From a checkpoint of a small mixture-of-experts model trained on Wikipedia.
Size: 13 layers, width 256.
Experts: 160 SwiGLU neurons an expert, 2 picks a token, a sigmoid router, 24 empty slots to pick.
Training: a variant of Adam for the experts, 1062M tokens.
Below are experts of layer 9 (counted from 0) of a mixture-of-experts language model. Rows are named router (the router's row for the expert), gate (a neuron's input weights, with its number), up (a neuron's input weights, with its number) and show model dimensions 0-63. Each number is 50 + 12 x the weight over its row's rms, rounded and kept within 0 to 99.
Before each expert's rows: a language model's description of what the expert responds to; "mostly gets" lists some tokens that are sent to it at least half of the time. This comes from a sample of Wikipedia text that the model never trained on.

# expert 26
Description: Mid-name pieces and function words. Inner pieces of foreign names and words (Hohhot, Gubbio, Gebirgs), plus was, by, is, and table header cells.
mostly gets: "|---|---|---|", "&", " Species", " Pld", " Architectural", " including"
router:48 68 57 65 53 38 70 65 50 44 47 43 47 59 43 31 42 68 65 42 41 50 52 57 51 57 42 49 43 61 38 65 34 47 51 51 50 46 61 54 36 53 42 70 54 51 60 62 56 53 55 47 42 44 60 44 60 53 43 50 73 62 52 48
gate0:43 59 51 36 48 55 48 33 52 70 67 53 41 58 49 41 55 48 67 47 39 64 64 37 38 43 67 67 54 37 47 79 50 46 68 39 50 36 52 49 52 29 44 51 43 49 47 58 58 35 63 42 68 54 56 54 50 50 72 55 73 47 49 66
up0:30 44 37 59 36 46 68 48 75 60 37 58 55 41 25 40 65 47 54 49 36 42 45 40 53 34 52 65 13 46 48 68 47 37 48 42 33 55 41 65 59 49 50 48 58 52 53 61 59 32 48 52 32 48 36 87 49 46 65 50 65 47 55 51
gate1:39 55 47 50 47 60 52 64 52 51 39 51 56 64 30 52 26 44 38 36 21 57 65 66 61 59 51 55 57 56 72 66 25 51 52 55 57 45 58 54 51 49 32 49 51 47 37 58 55 56 43 51 40 65 65 50 46 48 72 42 40 60 55 43
up1:65 51 53 30 49 60 60 54 57 81 39 46 52 52 50 49 30 48 82 36 49 43 62 39 60 52 36 45 42 66 70 29 36 72 66 54 37 58 57 57 54 52 50 43 45 56 50 50 60 67 47 46 58 55 45 79 52 60 63 54 35 89 59 49
gate2:31 63 58 58 53 61 66 54 69 52 51 27 70 59 46 47 60 63 59 57 47 57 55 47 22 39 74 37 57 50 38 70 41 45 48 66 41 61 41 44 58 37 48 44 38 62 57 66 44 55 63 55 51 57 50 52 59 36 64 55 61 80 48 44
up2:47 53 31 46 50 47 46 64 42 54 45 44 62 60 25 75 53 56 44 41 70 53 31 65 46 57 69 44 49 52 43 41 46 39 68 60 41 65 65 31 60 64 34 53 51 61 49 57 55 39 59 57 38 50 40 59 67 35 41 57 28 45 67 45
gate3:38 36 42 43 26 57 42 69 47 35 46 60 57 50 37 46 54 53 30 46 43 32 54 42 60 51 57 54 76 59 62 51 42 32 53 43 62 37 57 72 69 41 39 57 54 55 54 48 55 63 52 37 65 67 49 43 47 40 47 46 36 59 63 39
up3:61 57 54 59 52 70 48 50 42 54 47 27 47 47 70 45 44 24 46 33 55 55 50 61 38 43 55 44 59 61 36 55 56 55 48 57 44 80 46 50 41 44 58 46 49 35 46 50 45 46 45 49 68 55 60 58 51 52 47 53 61 52 43 54
gate4:32 61 47 40 45 74 52 68 65 48 59 49 56 71 47 45 29 51 52 46 50 60 55 59 41 70 49 61 55 40 39 54 59 71 69 40 22 55 57 51 06 20 38 35 55 45 57 64 56 54 56 58 49 62 38 60 38 47 60 69 63 62 37 61
up4:44 43 44 64 58 36 46 41 53 59 65 54 48 30 56 63 50 07 65 77 34 45 58 42 45 36 43 48 43 35 57 37 64 43 43 50 49 46 52 30 57 63 47 54 44 58 45 43 28 35 55 51 60 58 58 59 54 60 40 29 61 48 50 33
gate5:49 52 62 57 50 53 66 54 57 60 53 58 44 56 47 40 40 33 47 50 58 38 60 79 50 57 54 49 36 67 72 44 41 59 51 54 44 60 63 64 53 54 48 33 46 61 57 68 72 27 62 35 57 47 38 50 45 70 67 49 45 28 57 63
up5:42 43 34 71 49 43 59 40 44 99 54 67 62 56 30 72 55 68 51 46 64 45 44 44 56 49 48 55 58 40 37 54 64 42 46 28 48 49 41 38 89 23 56 54 38 54 60 66 56 44 53 52 69 54 40 51 60 52 50 43 56 59 40 30
gate6:58 53 61 37 53 43 45 66 35 40 45 45 49 54 38 55 42 48 51 77 46 51 47 55 36 56 51 45 51 54 49 71 39 64 32 60 51 33 65 70 72 64 54 53 61 42 21 72 56 44 55 46 49 50 73 35 60 54 63 57 46 58 49 45
up6:50 65 73 55 46 29 36 41 58 48 56 62 54 56 26 61 71 76 51 47 48 52 34 50 41 43 39 28 48 60 39 53 38 59 69 64 45 46 54 54 51 46 99 55 45 70 43 70 53 43 44 52 33 34 60 52 36 33 56 52 46 51 44 56
gate7:49 50 55 57 66 55 49 43 39 47 39 51 43 33 59 39 47 62 62 54 60 42 51 41 18 50 46 50 44 56 65 69 43 34 64 62 65 36 62 40 33 50 51 30 47 58 51 38 61 22 48 41 45 65 51 38 64 49 48 64 57 52 30 29
up7:60 57 41 63 60 54 64 28 38 37 26 53 54 43 65 52 38 58 57 38 64 44 57 51 45 78 44 38 31 62 41 64 57 41 49 51 46 46 52 39 50 51 44 57 58 39 52 48 58 50 67 39 68 56 51 52 71 52 52 49 59 42 55 21
gate8:49 73 47 67 41 59 52 43 70 40 52 28 48 62 65 35 29 55 56 26 35 45 68 42 30 41 35 52 52 87 69 72 58 58 75 70 55 40 53 55 46 51 42 34 63 69 68 60 49 52 67 50 42 67 60 36 33 59 60 30 59 59 68 49
up8:47 68 43 57 56 63 41 66 57 48 46 51 49 62 64 48 54 49 49 36 74 74 45 33 63 53 58 35 69 45 36 58 59 57 52 55 60 67 41 29 54 50 35 40 61 62 36 39 28 57 61 56 50 59 36 32 50 54 44 45 36 60 39 48
gate9:62 49 54 27 50 56 56 25 49 44 57 41 46 54 58 57 68 61 20 54 59 43 42 47 46 41 39 66 34 64 47 45 58 48 39 56 44 33 55 44 42 48 44 51 49 54 34 60 63 35 63 69 52 47 25 51 73 53 53 57 49 59 55 36
up9:64 61 52 65 60 65 42 58 35 68 53 64 38 44 68 28 50 29 46 62 48 55 58 69 30 63 48 46 45 37 42 51 65 39 45 37 65 62 43 38 68 54 48 35 50 23 62 41 41 58 54 41 55 45 50 40 46 43 65 28 44 42 45 55
gate10:40 57 33 49 66 53 47 59 37 58 40 52 48 53 42 55 31 38 39 25 49 53 49 25 28 53 47 45 71 58 60 63 59 56 70 53 20 46 64 58 55 54 56 41 59 62 62 89 42 47 29 41 40 52 57 43 57 33 54 55 48 51 55 52
up10:44 71 47 28 51 45 44 58 68 64 62 66 27 53 62 49 50 46 52 32 59 24 73 37 48 43 54 49 39 53 68 58 43 59 45 42 40 67 53 63 48 51 36 54 52 53 43 33 66 32 47 54 62 35 57 55 60 41 58 57 54 43 56 48
gate11:60 65 65 49 44 55 63 62 52 51 60 42 56 36 45 48 13 65 47 34 41 58 59 68 51 45 54 58 41 46 39 63 59 62 47 42 45 44 57 52 51 39 57 52 68 40 64 49 47 47 53 43 58 81 53 46 54 52 47 34 45 47 65 50
up11:63 21 54 51 42 48 43 48 59 65 65 35 49 43 42 49 61 49 54 48 65 46 37 67 54 53 49 35 62 55 47 53 35 57 56 66 50 77 65 54 57 47 48 60 60 82 48 42 50 52 54 58 37 52 78 36 47 50 50 51 76 59 49 50
gate12:53 52 70 55 40 53 42 59 29 54 50 40 36 45 31 51 30 43 39 59 52 50 77 55 71 36 30 43 53 56 52 46 56 39 60 47 64 45 52 47 46 42 64 57 50 50 59 38 69 48 63 45 28 57 49 44 40 66 58 36 55 44 40 40
up12:47 35 58 40 42 59 55 61 58 62 41 58 79 50 10 48 19 24 62 68 79 66 50 66 43 34 62 48 55 46 57 63 52 45 38 30 62 63 60 44 59 37 34 63 49 68 80 30 48 32 36 62 50 49 33 44 37 41 49 39 57 55 52 52
gate13:55 40 58 41 36 55 62 55 65 54 38 32 42 54 48 49 38 30 60 36 46 37 46 49 61 54 53 48 56 61 65 41 48 52 39 40 59 48 35 59 60 59 58 49 24 78 42 44 61 68 61 56 25 66 49 51 42 66 44 46 54 66 34 18
up13:24 42 43 48 57 42 49 49 49 49 52 61 65 60 50 52 41 53 43 71 51 49 57 52 37 31 54 50 65 38 39 76 61 43 58 45 61 69 49 47 51 50 35 56 49 08 77 55 44 25 52 19 76 47 52 32 49 36 55 59 45 39 52 52
gate14:57 42 40 50 45 44 73 70 40 31 48 24 43 40 36 38 65 59 46 74 51 53 48 56 59 39 51 44 40 70 46 52 46 43 46 66 56 61 61 51 24 69 56 48 51 28 51 59 49 46 37 51 90 49 56 73 35 51 60 42 65 56 52 43
up14:63 55 75 51 48 28 39 37 48 28 26 43 37 41 57 67 58 51 64 76 62 42 68 54 57 25 42 49 41 54 51 55 55 46 67 52 51 50 59 41 46 55 37 38 61 45 36 61 51 47 50 36 48 35 56 66 44 58 62 41 63 60 67 52
gate15:49 34 51 45 56 57 62 50 56 41 51 17 62 70 60 40 47 52 48 55 54 75 54 50 39 44 55 46 47 62 60 41 50 43 65 44 79 61 57 56 48 65 54 38 78 60 59 86 47 50 43 67 49 59 47 58 44 57 53 39 37 53 59 67
up15:67 69 50 56 82 21 45 47 62 55 46 41 62 52 35 47 49 65 48 45 65 63 40 53 50 40 37 59 60 51 43 53 42 47 64 52 60 53 59 44 49 57 56 46 53 39 47 42 37 63 35 55 79 51 39 44 65 53 45 45 36 43 47 36
gate16:33 67 47 40 47 45 55 58 58 56 52 48 34 58 40 54 48 67 66 46 63 36 55 34 64 45 50 59 76 43 43 61 58 46 52 51 57 24 47 62 47 47 46 51 31 62 39 53 53 63 50 65 57 68 40 44 57 42 60 59 53 59 38 33
up16:50 25 48 49 51 68 45 42 56 49 54 40 33 44 49 47 62 50 58 50 56 51 40 39 76 43 57 38 24 50 59 56 41 41 60 43 65 25 59 65 62 47 54 32 42 56 29 43 56 35 26 44 57 40 49 73 55 51 54 33 49 53 61 48

# expert 1
Description: Of/from prepositions. The prepositions of, from, into and sentence-initial From or Since, plus paragraph-ending line breaks, e.g. "Chiefs of Staff", "from 1995".
mostly gets: " of", " from", " From", " Of", "From", " into"
router:40 52 71 56 35 58 52 41 51 40 52 64 62 38 57 52 30 48 49 51 53 47 47 52 46 48 56 61 55 22 44 55 39 48 54 66 87 51 12 62 60 63 31 55 47 70 66 21 60 48 53 38 76 39 73 58 58 68 59 46 53 52 59 46
gate0:38 31 36 60 41 68 62 41 17 61 72 46 54 43 46 40 37 62 40 38 48 63 47 42 46 70 58 53 43 51 75 45 67 56 64 54 52 53 47 55 49 57 16 43 43 45 47 38 48 39 77 46 49 55 55 54 42 64 32 45 63 68 49 47
up0:53 33 47 78 48 68 62 54 52 39 62 53 52 48 62 40 49 41 54 70 59 77 54 66 40 44 54 26 55 51 70 54 53 58 44 37 46 41 57 47 53 47 35 50 69 32 58 47 56 43 68 45 44 48 61 51 55 57 27 62 64 43 23 42
gate1:43 39 56 53 60 69 62 38 44 65 45 49 55 51 49 58 21 36 49 45 35 48 57 50 52 41 44 73 47 50 52 48 61 40 70 25 55 46 50 51 67 43 49 40 34 17 62 53 48 45 34 42 60 46 40 71 74 34 59 63 49 56 54 62
up1:57 49 38 47 33 48 36 43 81 44 36 27 43 72 57 45 58 49 32 54 48 64 44 56 56 62 47 56 67 60 51 70 45 53 52 65 52 47 55 59 45 47 34 62 60 74 35 50 52 32 71 42 57 53 28 39 51 43 38 31 62 55 49 41
gate2:55 43 41 32 50 50 48 67 54 54 78 50 54 38 33 67 51 62 48 57 64 45 43 74 54 25 84 60 51 56 58 20 51 70 65 71 63 70 47 59 25 56 34 52 55 55 40 42 43 58 65 56 67 51 58 45 56 58 52 35 52 57 64 43
up2:51 47 42 60 53 36 45 60 54 43 46 64 27 58 40 28 76 40 65 44 50 36 70 38 53 46 46 54 51 44 66 69 47 54 52 66 34 19 59 44 72 48 38 59 57 70 46 48 58 47 66 52 21 59 47 55 56 56 45 52 17 52 34 50
gate3:34 68 46 44 51 57 28 49 67 28 36 54 69 36 35 56 48 47 51 30 47 53 69 43 52 59 59 61 32 48 55 67 47 70 41 30 73 29 63 49 49 47 38 30 38 55 55 47 66 45 39 38 62 56 88 55 53 62 64 44 38 57 50 45
up3:78 44 68 48 65 68 36 55 50 56 65 44 38 41 48 62 50 58 30 41 52 57 51 43 36 57 38 50 55 46 52 57 58 51 40 52 47 60 44 47 67 46 58 78 75 37 18 65 26 71 55 59 40 47 45 57 53 23 51 52 54 53 59 45
gate4:42 44 44 50 57 42 25 58 53 36 55 63 44 49 47 43 48 48 54 68 54 59 55 56 54 48 36 35 47 53 74 60 41 47 43 41 49 43 72 37 43 53 51 62 51 19 48 62 60 53 43 60 40 49 71 48 50 57 51 53 63 53 53 48
up4:50 62 39 36 53 56 35 57 54 28 48 47 48 40 49 42 58 47 52 22 35 57 50 55 61 62 45 48 29 58 72 40 58 59 50 58 38 50 54 63 60 56 36 60 40 35 47 49 42 61 45 60 45 48 59 60 59 44 47 56 59 58 57 44
gate5:52 66 65 10 70 45 52 52 60 50 51 69 53 34 46 28 47 79 52 41 47 26 40 48 62 50 45 60 53 45 47 46 32 56 35 54 28 57 52 43 50 58 38 58 55 55 59 37 63 66 57 41 54 49 76 77 49 79 77 51 41 33 45 29
up5:34 36 39 67 39 45 49 37 39 59 66 61 60 23 52 57 69 30 41 28 42 34 92 32 61 57 56 51 59 46 53 37 66 40 65 56 58 50 43 52 29 39 53 39 51 61 53 57 54 54 47 28 53 43 56 36 52 45 50 44 42 23 59 63
gate6:43 56 51 42 57 34 54 49 52 65 44 35 64 49 50 46 47 38 43 57 43 65 46 47 64 16 31 44 48 53 39 45 31 54 59 53 64 62 46 49 30 58 50 55 59 48 60 48 48 57 51 69 27 50 50 63 51 35 54 47 44 66 68 36
up6:68 48 37 75 40 41 51 60 23 44 52 62 55 27 55 55 63 51 65 65 52 52 38 57 59 44 39 43 34 52 52 40 72 54 58 57 53 48 60 41 41 47 49 39 37 83 40 65 39 46 55 35 42 50 43 40 62 28 43 33 40 65 53 46
gate7:63 62 61 51 56 39 53 28 63 63 51 51 67 46 58 76 43 48 50 43 30 47 58 56 53 58 21 42 39 48 43 36 43 40 29 69 55 50 37 51 59 54 38 42 49 36 39 56 67 34 55 42 52 48 50 24 29 64 59 56 36 52 31 45
up7:50 48 41 69 98 49 39 55 58 52 34 52 30 38 62 24 50 56 56 62 59 39 53 40 54 54 82 48 62 49 47 46 44 65 73 56 52 57 44 68 51 43 63 63 17 48 49 57 69 49 64 56 33 58 43 52 61 58 66 64 66 43 68 48
gate8:50 47 50 70 52 66 62 46 52 39 56 50 33 52 50 59 56 42 42 47 46 54 51 51 69 49 61 30 49 61 70 44 47 44 57 39 52 59 53 52 57 37 49 50 57 52 63 44 74 43 52 45 42 50 65 66 48 62 45 41 58 42 35 44
up8:34 29 57 63 63 56 70 63 59 59 66 55 58 50 50 60 40 60 47 32 52 41 63 65 29 61 61 37 54 54 60 58 41 50 60 23 54 51 41 56 46 62 50 49 50 51 55 45 37 33 74 54 30 53 70 33 37 65 29 42 49 56 32 56
gate9:49 66 32 52 42 61 44 37 52 53 43 74 37 55 57 48 63 59 19 29 42 46 64 34 52 60 38 53 46 50 60 64 43 33 43 75 51 57 46 57 31 49 49 53 51 53 40 51 46 50 74 52 59 47 67 47 48 57 77 59 46 43 43 23
up9:33 74 60 64 69 46 52 56 57 43 65 50 60 58 44 45 52 42 49 35 26 50 56 36 64 49 38 65 61 53 30 48 49 21 41 51 48 45 53 73 30 35 34 34 31 75 67 45 38 56 69 50 52 54 33 42 36 46 34 43 46 47 51 41
gate10:58 50 67 43 42 61 40 69 60 47 29 41 67 47 62 45 33 24 41 48 44 54 53 39 50 46 30 49 70 41 50 50 52 58 58 41 62 51 42 69 53 60 44 59 34 48 49 49 68 46 29 51 52 52 60 54 60 51 26 51 60 48 46 39
up10:49 45 46 72 69 54 38 46 50 39 59 50 39 48 62 51 47 48 42 23 48 37 45 33 38 60 73 61 42 46 50 40 58 67 56 62 45 48 59 44 63 50 36 44 81 47 34 46 64 55 51 46 63 51 42 40 43 52 57 34 34 72 25 60
gate11:48 80 51 56 38 37 65 59 64 53 49 46 48 66 62 50 44 56 44 48 78 53 62 52 55 40 72 55 43 48 50 48 37 49 49 49 58 53 53 64 41 48 27 54 45 44 32 39 53 55 72 33 52 55 64 40 26 65 54 46 77 50 46 55
up11:32 33 39 53 80 60 52 41 69 50 67 55 59 42 61 50 54 66 41 31 47 51 44 50 74 48 59 48 35 53 54 41 55 61 51 73 60 31 55 30 52 46 43 57 61 42 39 61 36 65 39 59 60 54 48 41 47 34 56 53 54 56 58 30
gate12:54 42 52 70 40 63 55 55 40 58 37 46 41 23 64 60 46 49 43 63 30 20 71 42 56 62 62 64 63 43 55 49 63 42 38 45 47 40 58 48 62 29 46 55 55 71 55 63 44 35 51 55 44 49 38 69 35 52 58 56 45 40 55 51
up12:45 42 60 60 58 47 62 56 36 40 49 55 54 38 64 51 43 68 44 65 50 59 61 55 58 56 65 70 57 44 68 30 43 39 23 32 65 37 55 55 54 26 50 60 59 44 43 55 55 32 66 47 51 49 42 52 53 41 53 66 60 57 48 48
gate13:52 92 47 60 46 42 60 35 58 60 61 52 48 46 50 63 56 46 58 37 64 45 70 45 43 57 38 59 34 44 37 50 48 51 46 45 28 49 50 41 53 51 46 47 53 63 46 53 55 42 54 37 52 43 37 34 56 42 35 80 48 57 54 47
up13:53 45 50 50 74 41 54 30 37 39 46 31 69 32 55 42 32 49 43 29 50 57 42 61 36 40 33 38 43 46 63 50 59 65 38 27 50 46 21 39 50 36 42 42 42 46 47 53 55 52 47 30 30 47 36 28 66 46 43 51 55 46 33 61
gate14:44 72 57 58 41 53 57 21 30 47 41 45 46 51 68 50 25 27 48 53 31 45 45 56 42 47 41 60 54 45 63 62 28 42 28 45 62 47 54 39 46 45 52 19 49 39 44 58 46 56 38 41 76 50 42 45 58 42 49 47 41 59 48 60
up14:33 57 43 36 50 41 53 32 52 62 32 47 60 53 48 71 31 58 42 34 52 44 51 38 36 75 50 42 37 48 60 59 20 62 32 35 42 59 53 52 52 36 52 46 58 55 52 46 74 48 42 64 42 44 60 19 43 33 53 75 33 64 26 53
gate15:49 70 61 39 55 77 54 66 47 44 44 54 39 51 26 72 31 59 53 37 56 39 39 72 69 29 33 61 59 56 52 67 49 40 60 49 76 51 47 53 44 34 34 47 30 74 48 43 18 42 57 38 46 59 32 47 48 55 58 29 38 43 38 54
up15:46 46 37 69 44 50 49 56 43 81 55 50 37 60 57 50 60 49 38 47 65 57 60 32 30 63 58 30 62 64 47 33 68 68 48 53 17 43 61 51 58 47 65 46 48 34 55 55 46 61 37 59 57 45 63 73 61 55 46 49 29 66 45 42
gate16:46 23 60 40 64 48 50 46 43 53 54 33 59 58 50 49 55 37 59 43 41 60 57 46 39 73 38 44 81 46 49 38 73 47 38 48 47 53 55 66 46 34 24 36 49 41 71 46 66 52 26 55 49 52 35 49 60 66 30 64 51 49 35 48
up16:49 34 59 39 60 41 56 39 78 56 56 41 74 30 26 56 84 37 67 46 39 61 68 39 54 59 46 51 54 41 40 39 53 52 41 47 53 62 42 54 39 60 53 42 61 50 75 44 67 55 50 42 49 45 42 65 43 58 58 31 65 50 43 42

# expert 10
Description: Prepositions and word prefixes. Prepositions like of, for, to, in, and word-start pieces such as dis, mis, inter, con, un before a suffix.
mostly gets: " avoid", " inter", " mis", " dis", " counter", " fer"
router:25 64 25 49 56 60 65 60 46 52 39 64 28 45 57 67 64 58 51 45 28 66 67 27 36 51 74 37 64 39 81 51 58 39 45 44 60 33 49 27 64 74 37 63 49 32 33 45 78 29 57 65 18 43 71 47 49 55 55 50 68 49 51 52
gate0:50 45 27 43 67 43 51 59 50 57 60 31 39 60 56 57 52 65 59 55 61 43 52 58 53 55 93 51 42 45 44 52 38 58 52 58 20 68 80 52 50 55 46 38 57 68 47 45 61 25 52 35 41 59 50 66 52 49 64 51 34 42 62 47
up0:30 51 49 42 62 49 61 46 47 48 55 53 40 52 52 68 48 44 61 74 42 59 30 40 73 40 73 49 52 37 37 62 69 51 27 53 40 58 53 31 33 52 42 30 67 75 24 53 71 31 50 42 42 45 55 68 49 53 26 36 58 45 43 56
gate1:50 39 41 45 59 49 44 29 59 20 58 41 36 47 46 57 55 45 47 48 39 42 68 23 47 41 63 39 37 60 59 20 56 63 52 47 51 52 55 45 38 33 38 34 42 30 46 44 61 44 40 47 42 52 51 51 59 48 46 46 49 59 44 27
up1:65 48 52 39 83 56 49 45 54 29 51 36 44 56 48 52 65 52 73 81 51 45 45 39 46 33 52 63 60 51 69 19 44 52 42 25 77 56 42 60 28 42 42 39 52 29 51 26 43 47 46 55 32 56 54 40 45 43 66 73 41 50 45 70
gate2:45 35 27 30 43 58 46 66 42 48 43 54 21 48 43 65 46 58 34 38 45 60 66 52 24 46 55 56 46 72 61 57 74 57 51 54 60 36 58 50 56 48 50 47 30 37 20 32 56 46 16 75 48 46 36 55 60 39 45 62 63 67 52 59
up2:54 52 48 70 45 35 44 55 35 44 42 70 40 63 42 74 58 51 46 33 46 51 34 59 45 46 79 28 54 60 58 34 39 53 40 44 48 43 42 53 43 34 27 69 41 56 23 37 46 56 56 48 65 55 38 55 50 39 54 54 59 55 74 50
gate3:42 38 49 52 54 56 37 83 52 35 48 60 46 45 36 39 44 28 42 32 41 51 41 48 48 57 51 54 50 56 64 35 54 58 49 37 45 65 56 53 57 59 29 45 45 65 54 49 61 38 54 48 41 72 62 59 54 28 64 67 44 55 51 33
up3:63 50 65 63 48 38 39 53 49 35 31 48 31 43 42 51 62 50 62 69 42 52 57 44 53 42 66 55 36 38 55 51 66 54 54 74 53 73 69 39 55 51 63 34 39 53 49 44 52 74 44 52 61 43 53 48 58 52 43 32 76 67 48 48
gate4:29 56 47 49 33 51 65 33 52 53 44 56 61 55 42 48 54 54 72 16 50 34 74 41 42 46 23 66 77 46 63 56 35 46 50 53 46 46 43 53 37 74 34 49 38 48 43 51 51 35 58 62 52 43 37 64 53 63 38 35 43 38 18 42
up4:54 45 44 61 46 60 49 31 70 40 42 48 59 52 60 40 76 25 61 28 25 60 64 49 17 47 56 71 44 46 77 68 48 52 49 61 33 52 49 49 68 41 37 23 57 49 59 61 47 33 41 48 44 52 64 61 38 49 47 64 52 59 20 37
gate5:43 37 34 43 59 56 62 44 49 41 59 44 40 25 54 74 53 47 48 58 28 66 60 24 50 39 43 46 34 55 51 41 49 68 32 56 82 45 46 36 57 46 50 47 46 43 75 54 72 51 68 46 52 54 49 53 36 52 44 59 50 67 40 43
up5:51 59 54 53 47 52 47 71 43 62 53 48 59 66 23 46 51 54 24 41 65 48 42 62 74 29 48 60 58 54 39 55 60 34 45 47 26 46 43 53 37 50 57 47 32 82 55 48 36 54 68 54 57 50 51 50 62 52 58 42 36 43 48 34
gate6:52 63 48 47 56 49 53 81 63 42 43 31 33 51 47 81 37 53 48 59 61 44 60 41 39 48 68 42 42 61 43 67 44 43 59 43 60 46 67 22 52 59 28 62 61 35 50 66 69 38 30 45 47 72 48 59 59 32 47 46 37 48 67 40
up6:38 45 55 49 39 50 66 49 53 49 61 63 58 69 73 76 50 80 39 65 45 44 41 41 41 36 73 74 51 32 37 57 53 53 45 41 37 44 57 42 29 42 50 55 56 44 41 49 37 49 58 49 52 48 67 49 53 43 45 49 58 58 48 64
gate7:27 51 54 54 55 55 41 72 54 41 46 59 43 67 44 60 55 49 28 44 37 44 74 45 50 60 71 54 56 47 73 46 57 57 35 36 44 63 71 34 48 44 54 42 21 54 45 53 57 30 58 40 50 52 81 70 70 47 45 45 49 40 45 52
up7:79 46 55 52 44 51 44 35 57 55 68 23 41 45 69 34 39 59 70 40 46 37 27 47 64 61 48 43 36 51 47 46 13 53 75 69 46 36 39 54 46 35 52 35 48 57 29 44 41 64 66 54 52 37 21 60 40 50 49 51 63 60 60 87
gate8:21 45 43 52 33 69 36 27 50 63 47 35 32 50 47 56 44 60 80 39 51 57 75 66 38 61 43 57 62 48 56 56 40 46 44 47 40 55 42 44 38 80 47 63 47 26 71 47 69 38 72 49 46 71 54 47 63 35 57 43 30 65 46 49
up8:45 42 39 47 36 60 45 19 52 47 41 30 42 57 43 48 41 60 68 38 46 47 61 46 68 55 77 60 53 44 54 60 42 58 46 52 46 67 41 56 49 77 48 56 43 36 34 63 59 37 96 41 39 56 59 38 53 54 36 61 38 47 59 50
gate9:41 53 20 30 45 73 51 47 55 42 76 59 57 47 55 50 38 54 58 57 43 73 74 24 26 42 54 27 48 52 65 51 57 39 59 61 42 47 56 43 55 51 31 50 58 37 48 53 61 51 41 31 31 66 45 63 70 61 49 45 54 64 25 45
up9:55 55 51 56 53 30 70 39 43 63 67 53 60 43 64 58 56 40 47 73 53 38 56 43 52 44 63 62 46 45 35 71 53 48 72 42 50 36 39 58 56 43 45 33 42 60 27 52 44 59 57 37 53 45 68 52 60 46 73 38 57 44 53 70
gate10:15 56 34 59 47 45 41 39 55 28 38 50 32 39 54 21 49 50 64 62 36 43 72 62 51 35 70 29 52 57 71 55 51 59 41 52 52 31 55 60 40 84 38 45 53 62 55 58 68 26 55 65 56 41 37 44 67 61 63 45 49 51 46 60
up10:51 69 49 38 44 52 64 59 62 58 48 58 44 56 47 62 81 59 76 58 48 44 43 44 47 44 51 36 74 63 43 51 58 39 48 30 59 44 57 44 61 53 59 35 30 27 35 62 53 53 71 48 43 51 64 71 43 60 59 52 62 51 49 63
gate11:48 37 63 47 44 47 34 57 43 46 64 46 53 37 48 68 68 45 42 67 66 47 54 54 34 67 69 48 48 43 52 66 44 72 40 53 54 58 46 39 48 68 45 42 44 39 44 78 33 36 37 53 46 65 44 33 56 51 40 53 37 62 64 45
up11:54 39 40 28 60 73 46 29 40 50 39 49 48 50 45 63 53 48 63 56 52 62 27 75 58 32 51 50 68 48 52 39 61 50 54 32 45 43 40 50 42 35 53 37 34 53 57 54 63 73 46 47 76 54 48 46 46 49 64 46 54 36 48 60
gate12:60 52 54 47 51 48 59 41 50 42 49 60 41 55 20 69 49 64 46 62 36 57 48 36 00 48 65 44 63 48 82 44 35 52 56 23 58 43 61 45 43 64 52 68 53 49 48 54 72 37 47 45 54 70 48 41 54 64 65 42 35 41 58 54
up12:41 39 53 36 57 37 49 47 53 68 56 21 45 38 74 49 47 43 56 37 45 35 53 54 72 60 58 52 42 67 19 41 48 44 39 59 40 48 49 68 57 47 51 44 70 37 74 30 35 75 29 58 56 52 30 74 56 38 38 47 31 72 51 57
gate13:25 59 35 41 46 70 57 75 51 36 30 49 39 41 36 49 33 57 47 51 39 49 76 61 58 56 26 55 55 51 38 43 52 63 50 53 48 42 66 62 44 56 51 59 71 41 49 64 60 17 92 63 38 65 75 39 62 52 57 59 38 32 47 49
up13:28 69 42 44 51 53 50 63 47 43 35 44 47 63 59 43 50 62 36 38 23 43 74 57 64 32 45 55 91 45 64 53 48 77 28 52 52 47 47 46 37 44 39 52 52 62 54 42 65 42 65 62 30 52 80 41 52 37 38 50 48 24 46 43
gate14:42 62 64 48 42 51 48 54 40 48 61 70 45 54 38 77 32 33 36 46 69 39 51 69 52 52 42 54 62 74 71 50 46 52 45 70 57 43 62 54 44 79 53 40 56 34 49 48 54 39 52 56 57 44 54 42 38 55 50 49 41 71 59 58
up14:58 34 43 30 32 54 60 50 55 26 39 50 54 64 58 20 60 47 60 54 37 33 59 30 35 52 51 46 46 34 52 46 47 44 40 55 51 60 45 57 49 34 45 58 44 51 47 57 49 59 40 49 65 59 25 37 55 25 46 51 43 29 41 49
gate15:24 45 44 69 53 59 38 34 41 44 35 72 43 45 50 49 41 44 40 48 27 85 59 56 43 63 40 40 40 55 48 42 43 53 34 49 75 54 48 40 41 38 27 48 29 71 48 58 52 26 54 58 39 74 61 54 57 44 50 52 58 50 59 45
up15:99 46 59 57 65 57 46 44 52 60 38 36 55 61 57 37 47 42 45 50 64 44 32 46 48 47 44 53 38 52 21 53 45 54 57 37 36 59 58 56 48 46 84 68 69 24 57 64 46 60 34 44 71 49 50 49 39 42 30 60 28 59 42 42
gate16:47 60 46 48 51 71 48 58 34 49 41 55 56 37 54 39 64 48 48 58 50 55 42 43 54 44 55 39 41 55 69 49 28 44 42 42 31 61 54 35 39 69 29 59 53 58 34 41 76 41 53 51 57 55 49 41 53 34 58 57 44 40 59 55
up16:59 51 46 54 29 46 51 69 44 38 35 54 42 21 71 51 60 36 51 69 47 52 54 38 60 43 53 38 56 59 50 59 47 48 62 55 34 70 63 37 46 43 13 63 54 48 43 47 68 46 44 40 47 49 50 71 61 46 70 59 53 53 50 53